From a checkpoint of a small mixture-of-experts model trained on Wikipedia: 128 squared ReLU neurons an expert, 6547 steps.
Below are experts of layer 7 (counted from 0) of a mixture-of-experts language model. Rows are named router (the router's row for the expert), up (a neuron's input weights, with its number), down (a neuron's output weights, with its number) and show model dimensions 56-111. Each number is 500 + 40 x the weight over its row's rms, rounded and kept within 0 to 999. Numbers have three digits each.
Before each expert's rows: a language model's description of what the expert responds to; "comes before" lists some tokens at least twice as common just after its tokens as in all text. This comes from a sample of Wikipedia text that the model never trained on. Tokens count by the router's weight.

# expert 11
What it handles: Line breaks in lists
comes before: "-", "|", " ", "20", "   ", "19"
router:551537509467499513514481499500486485528484425471497478503491483497507518484511470539496457525493560511511482505536464605471559468506426468511527496538464571443518480441
up0:532578489514535464498549501433489494517442484512498506441524398543504477508536428578506538436514466554460506458485487508500507539489466485483508543490466511468464490460
down0:442500476507495534500483561527517476517464495475539565525527495442474505514538422479514504498506477427566504536493458438521470551476491550461586518537514543459547540482
up1:551486485473547515475536438455532525521492483495529556521546515473532535459417481497498627472465543533483476524541571534531472552475477534458522537563463519553445519513
down1:497575509517529509528505453462533505439507541506552541484550557483492495525485556496502440449538540509513515483537532515501467508503506468471441485490461521540423547469
up2:533567480527541467499423504463522533524456465481576467516521541537525530484539425472503467494556465532496534485537437512463497491493449469503502470593431491507441408478
down2:494512515536509466440610477530534547488502442417525504546484493490454453507491481519476534591518428517537461486532532472529529531487441474394523540517471459468510511479
up3:541534523473494491496521505476536475578554459483542513580548458461507509529521476551511442493484526532474556559475529588511440444469507535480477495453407544493477518444
down3:425502523501461508509464481463512503495516480476475488446626577520551483501488496463466556498456504429507493566558500502527550485524492472513528575540543498503484481455
up4:538512537590439518474469437591494481511512470556465532507542514493502505487528587480464491496456484484551490441521477529535552422568531554489492479572474442504497547518
down4:541509510497494510424575514457541531535400491506503539497507522528543556391518623550524488549469505506539432538524490541495528508465452498539498449492505534511520496481
up5:458492563525532565490476476520515532483441507467489473518469480477507403451518437561556525469528514482505497522443467503525518409550446541470543483482453490513543423486
down5:456498492475529432468567536487605486488385581508544536547481508433536541550495477511460455489490520467518515514524444505511566530502509454518511561581496470449541516533
up6:532394475475517549510529563533561438465572433513429455540482409454462492522521544501485467503514481497609473550533486508481516491569418511450535505405541555553521459427
down6:541442546494472476515523547448554487517463450526473483621478490458458469537478503476543451543419411499496470467487513500487519517450512462553550553517482548460495504369
up7:551501462458519456499527563541507505491542587527464460503476438488585553518492509480460488515553497427525367503482532588457489514438454521484491562492469541478468444494
down7:465507581451497488491425542399481521488487548446481490493490456404473516490552465453502507497515422501502561466553574523547528479465535578497454492438543482479525496482
up8:556587536512437425555491508523514573560463460486487488443531570502474454529543517545562463465507506501476551511547529521504576514480527513555620510458578536436553507447
down8:490483519489494540448538486534482458568558506415519521460393496474474453494500490506454479518510547491505557491453476484479498515514563530554474509478440549532492552493
up9:493492494413549489528517555498525481530456490501481510486490527484527512519527472551523461484538546437426455552570446530445533556503485498474484484534557516465460497412
down9:502546501464463523488500432544488437496530464524511559435507521562579478419547579460512557544503477481515442499494517510483445556565576544527429496477471483559478538488
up10:563498489434420454443548514479468496492510493495467519462504510515495535462568532499451449501561570526487453536459504518497552449440468466561492490442463439486567440454
down10:531461486541444506528493432500463523571533438442474490462550543505523520523499427461448497443471537525483544475475499467557468462525499495575566478545446554503496490585
up11:561474498556492450447455541513490443477443458475507514528489504464557470482433536524548418475503567541474477470521522536442458456514434466512521516496490533439542446472
down11:499461519526497499532534531547511524437472538563514486518515451488482465450511484517493475504508481482554522507551438513470551524480521467533503465503526483573561538549
up12:420521458525490494469430568467505520516551477423464529421417527486452504466477519578510494478513483477503499516476430582489522537488501467533479473523552502461484477493
down12:477504465425558550482510486507525425488509571554545492516507466496467531497550569467529492443466519449451501488477529461464467448489497449506562500557508540522517483527
up13:538503454468524505521530517487535538528473490486535503516565499483490520497416458503474542445505467432455467498531483503475578490505464477437467542505494516432498576404
down13:499516459502504516527422470505566460429539426466582574527479428482530478456559415537471537449542518511447493475496513514522455492469517493561510509535440554527462504519
up14:536487480488442508529460560478449516495508512483499534436518445476484525489597435508527478417570487471465457582551466507509531502529471430498442459485494524528495556479
down14:535507490570550460613528498517523502521475447533468463565436534476504422481461487538487540543508401588497529568525505488484461491444475490478485489518484484528519507596
up15:512529481486481510528496467488482473427530498440492515452547456461506482503538475450498500576478568518500603463600487555477553503526471508521471509412506467444527513494
down15:511488452441463516535515478527480541451514566446493537533470562464507545504489508508429505519476482543500482595495499544465592475502494532507462492516483544417404488522
up16:522511597531501513477524509504487468496507527494465500467499530505507540520512514477523464482418435451487490540443532600532509481442470490561471523480547481492524538509
down16:512455537459475449572477450460520533504484497512558467522491432457565507594469460425545527547555506602492542508459528446435515502478472533425441503435508508534572522517

# expert 62
What it handles: Modals and infinitive to
comes before: " be", " to", " have", " the", " not", " make"
router:500563508506450535524519536500435520510479497491577528430464451556522539491509522496584474467507489514504534507504523549506492472500504481480466517534414607509525516507
up0:514522579450540421509404526443525462428536484490450532503612551492545444488480556408485448494530483576459558445456531547518454521525503488453506490484489531537480465480
down0:492496551462495533510553439439481397519513515492444500476548559572495510482465515482537486549507473477579486511467540511523472472509505458492535487511486553552556452509
up1:490498473454473505530552464494559478478479480520566509439418511495543489413485528428490432470495503535507472502501444537523481455464462509509501533518466448494539540529
down1:523495484483466524509486487388519451561505579510482526513424561508462463532552508484513517472509461435557527448505439485584530552481515439536492515504470512478499507438
up2:496466465485479544444502470443516530541510447521553486485464574497534512541465467512514547487507527400540531486520518557488433488482500421550526536555437476463472514549
down2:539481508528549418414537503540469466465497471507466522467487513469477485507550489523502494537432553442499419481483555537577505487473464523502543454461433531484411487517
up3:581541467415477502476550502515510503491485478563519552449490617477521550473557467528492494514500518529395585465515454553557543522449533413454570516493535454417496505450
down3:448541494457520514540456460443507586427559550485518492523577428545467499505555553505436459552464448461485427498496508484419525463429449555485455458580538435438524562503
up4:448523602494430540466499517462476503468467502552547515563441431542454523501484511553544489474422560480483520472488479504473500511474523479467467509481473516459527470449
down4:472519471470449530512492493505550511506528518488506397528447416513527465482535432580516396475474498502520476490525507523495576507529531483476546486488528434536477521521
up5:508551589434575544545570516499471513466469528535568454518478479509579524531433477539490577556550461536620538537515454459531530521520439447543492470484499554465476520535
down5:491499525563497547568492421495599513483545449555488505474492520457519505551559483465493500529591510572491525503482527521486486466502497524452496496442497423501472518574
up6:479431454442475482503551538575528499547519539491502470526543437544516535379512449508495485445516483545562419485463496498527479516450456415485507515504520531461433510515
down6:531483507465531545509455480483568465512516505465468425443513479513484452485553508506533499492532498502475515474553522499522523473502546455516504461485418519504488505509
up7:485518538488515508493546524525423474475491425507494449481450539553518463470526451488586520533411511525546507491487498512476512500528540563466532501448464512482476504530
down7:523449567472480476510530464517476523467502493492518434477422534520540528404486488465476495422511548530492514489549526544487563508471475514497509511521510433512510546487
up8:507519491496484524474513549560562436531422542544520474518452513469539544453486475436521448478424503514540499552478440460455423474553538525540533463494547505499518469540
down8:491475519434465486596509477531430525517557518408526494519411532512535485483576525511545491483541460456493450576492492525484446541487512546450482501521504542466507496516
up9:571474526515410516502488507451514485463524461511473515537549443532520470524479531493499494557525531457449561478497597551470446507547474547447531498494494479545521471426
down9:492518497498533440452546525533544473561466455477490498562381475498535537500505577497526478455495540460522442451446464388515489478552508499519405562514464494501565430533
up10:496479511505461556493519525576501500579496548459650472455483524516409493522565521551526510444466460600521512463514556491443527491528528550514455500533519509470519540541
down10:453497546483485495513560501455489525417478493474446438541589461425451501492467557516459518473567496493435522559456473480508433501440518534433409510569515491520453458545
up11:501517504554506594528396474381479505474487561498507552457517448506552531474466544424454463450570521509451499584485478528456615515522419527517429511540445521547514512543
down11:461453477455591517430457471541503459504536496442534600512581515481478566539533502478441513515552462478549469526496464509469477489484491516490461574471429481458536535516
up12:583548550508557528554476500523468424477464518503526425465484543480470437444536454480486514525416580420541517473537452460581535471578567566429403496465472496442544463495
down12:460462488543546467571437486485518495504495541470487513586513481494496536558414510519495530539498459463488588553499488477546508483488450498536471514504562517449450487424
up13:516464533616572580525479498483566528527474522479435482585451484543517518544495564502480507441464495513567509525509586399518496470535548540494462508477490518495515411476
down13:536481475454483512458419578434488487510564567584516512505550548481616514510453519478538469500586484519524489403489500457530484503425444489491515439433485498508506493468
up14:492581427461485454505474456419501489398494514492575541529444521548493483453555488488509581525520483499401450538531527513497506480402472495444477419574557506479598561522
down14:462536486507522506492486445487518480596558559496480520499467519447542501442458450510499481546544578522496572540492486517440464537439556491488486437492511522461505450498
up15:507492439503492545519461518495490483481602517480523539462506454446532545474521510447495616509554494527535496542488459594496445427527439512555515528513479475483463473496
down15:502491462583537512490445524519482510430551487569433531504499431456511435510519470512570539477467544518507443553526521496548536504494444539399536511525527482484517513494
up16:471501453471500545476542376513434518520534541502510499493505534479523518501492481418524454467528443478460534550546515524458504489562488447439508449536504516479489467485
down16:469565532532487557418491531498490445500557471496531421478517491460477518542548498544487524370471527494536605490419471497461523561496495466466478472477407429505483514578

# expert 28
What it handles: Mid-row table pipes
comes before: " ", " −", " +", " $", " —", " ?"
router:493559549547505504552501513456403508484481511457556481475578474502521552482440470461544423481440560523517521457542498494539518464504441455446498529536489557399508541502
up0:526538465507421459504480477472462455593555513593485420451493450516534447516534478564426472535518554515527468485555495512607532558498524525491516494538500513509487502530
down0:518514513497491486491505498476496520467605479510495552460549469518439517600513502446478513508511475467476497507461507539481514476470427559507492528490493491451543545565
up1:474518470531461554530409437518521459516479467507497502404515620466474479438524461509469522531532458537489452467443517458436471467495505503512550551533564524419485525450
down1:511528510425555497547563503460504500486510465546480436519450532582514445527520556565494425559446555494489534507492545566533555592476470468457527532533453524501547445460
up2:548550497528469544513531502521519527504485549532506506610504465474463600505528510562549482452512536515522479474500469486537472477501489526485442513542553584547501492480
down2:450537472522478559474487544591468499554553528522480492512440495476473561483496465489515524479462482509521536540517555495556521475466585537504521553475559516428464422430
up3:477467540512449435474508539487530551497491497531479509560513550508509422499552517471466531525529474455487556518628448525465506468563572486545530483447488456466469511518
down3:473491518544382505529532473565491508551530529488453483501554480476482501468467526553511548421560483531531511516453576489502518542484462463472468487432512498502479448453
up4:523506527463514487524541544557437504494438463469537477450489473501495516499508557463516435483492518502528500518489423442510529478573572436561554525527518562458544516465
down4:562452524518549516537593551517513558542562518516423546457496446466545539555500466571482458509448495444482531448499442528486424512522567472412543513452607496528461511511
up5:511602522489550477506553537456503522482466493499430492464444438481531511527572472502517503430459509519521474512562414431592511488502534509500627477443503508527563488498
down5:475532472540496555535519438510531563534476417493505489403459468497486494430589455503523542486492498434464530490405521482500454569479524551471506449527478483486475538527
up6:498566542532540442470475473522473455540545445464524574500471560485430570501517462527473500468526554561467509523473456498503572554477526514510494494466541477446543526467
down6:469548489507481497456580533536471515497459447454510558566502489449549517562520519494557516527540463528439535536509545468497441549564495430503518441488527438449506513454
up7:525556581499537497472514525474564510489549510560487503524514521541526470580453502514457474484496509522474458501559513436420552465388422495488544503536447492449470534506
down7:608520510496621496521505587560458511489547523471516465543526486474455474458546500450454468452508456487448439514549528524515481522486496548510543424555486498469475501494
up8:530496487487506480574455597504467513493558563449464476476562527520554503507520504570506484477424436513491500510526519570535454505457454535453426583452509499494534469511
down8:446407487469534463491496498468496503499636520521472602501468506424478433515468543459448508469578410465509539514556528491483529489515481544542416543475510503541552484523
up9:497555538520497416469479513510411524529592490452504555505430559460537527506432487526522492473525508472522528542552436549489561428483522517508501514561497577419566474509
down9:480494551421494501513536488496495446511567514472490516441545504554444435493497470527463516476526467658531483538496470483564586546577466487503468466469520490554505493480
up10:480509501489498453505509530496529539457442415422479449492526498537502537517525506536554494524519483519576549486544485559531550453489463558471502564426519510541501550482
down10:519467467491460494505527520485466538505465549509580466498582499543441486452536531521546443507510468463459490482495513515509503553444456548497517484477478483517453491589
up11:523464534483424388485548570458439541521475505464491534561456519502527448556456490475448517529459479517542552534528466503464482452492469483465489543526478464484584477537
down11:474543526534479571478509522561465534500517490477510442467585427455454486509511496477565480498515499535531471447443516494548513460539473504552481451486465584557479526460
up12:474469413550584499566448493534455544492525547514551501533478389507493486463484486565438500564495474477537526516521542553519563465502476470564484549545436481481453562462
down12:534546520482529469566488513529553516515517470464615450567525471592497585464345541533485516532497555620496488532458553528527543554513514452527505491504488486488560505529
up13:483483478566454443538424500488519481426467528515567456543436493526521483540499543470460499504417606546554453517419451536467471455484441429445532476553480533522489449473
down13:506463526468469534503398503494434505435461507441529440419469479474482499457523527517526476510549526516460509540492564525571610454431474550500500526496481521486508454498
up14:512503558543512516525493469389534563495514538568534535552466467453544515526463562498531500513465460462483444503507460541538459526518518406422503494492487478475418512486
down14:493527461454567517558531580490420505483493462481499508501461507560495566451477496406548494437491593454463503464556506483497544450471548484521462457538502529594474538568
up15:547539437487539533519521487499522532443546486517462599492562514506532475411533470495519423552461537529517476503567470503520486562519512523516518467560455568461474534493
down15:475464459499475466524450510493493512585554478478496469535360437498543477556504477458488471459553531520561548523484507498448495505545543495468565505467473514550509459459
up16:492526483519558592497497431441522477495503439494493443488534515510464514495438445512527511503562518447492477534520539431497449514488513497556565462565500487487507491524
down16:490464461589486490490514486491524529423535568486416433581486536512510495492501514450472468500539502580610530460521532464489586508488591446400494468499487495521549489515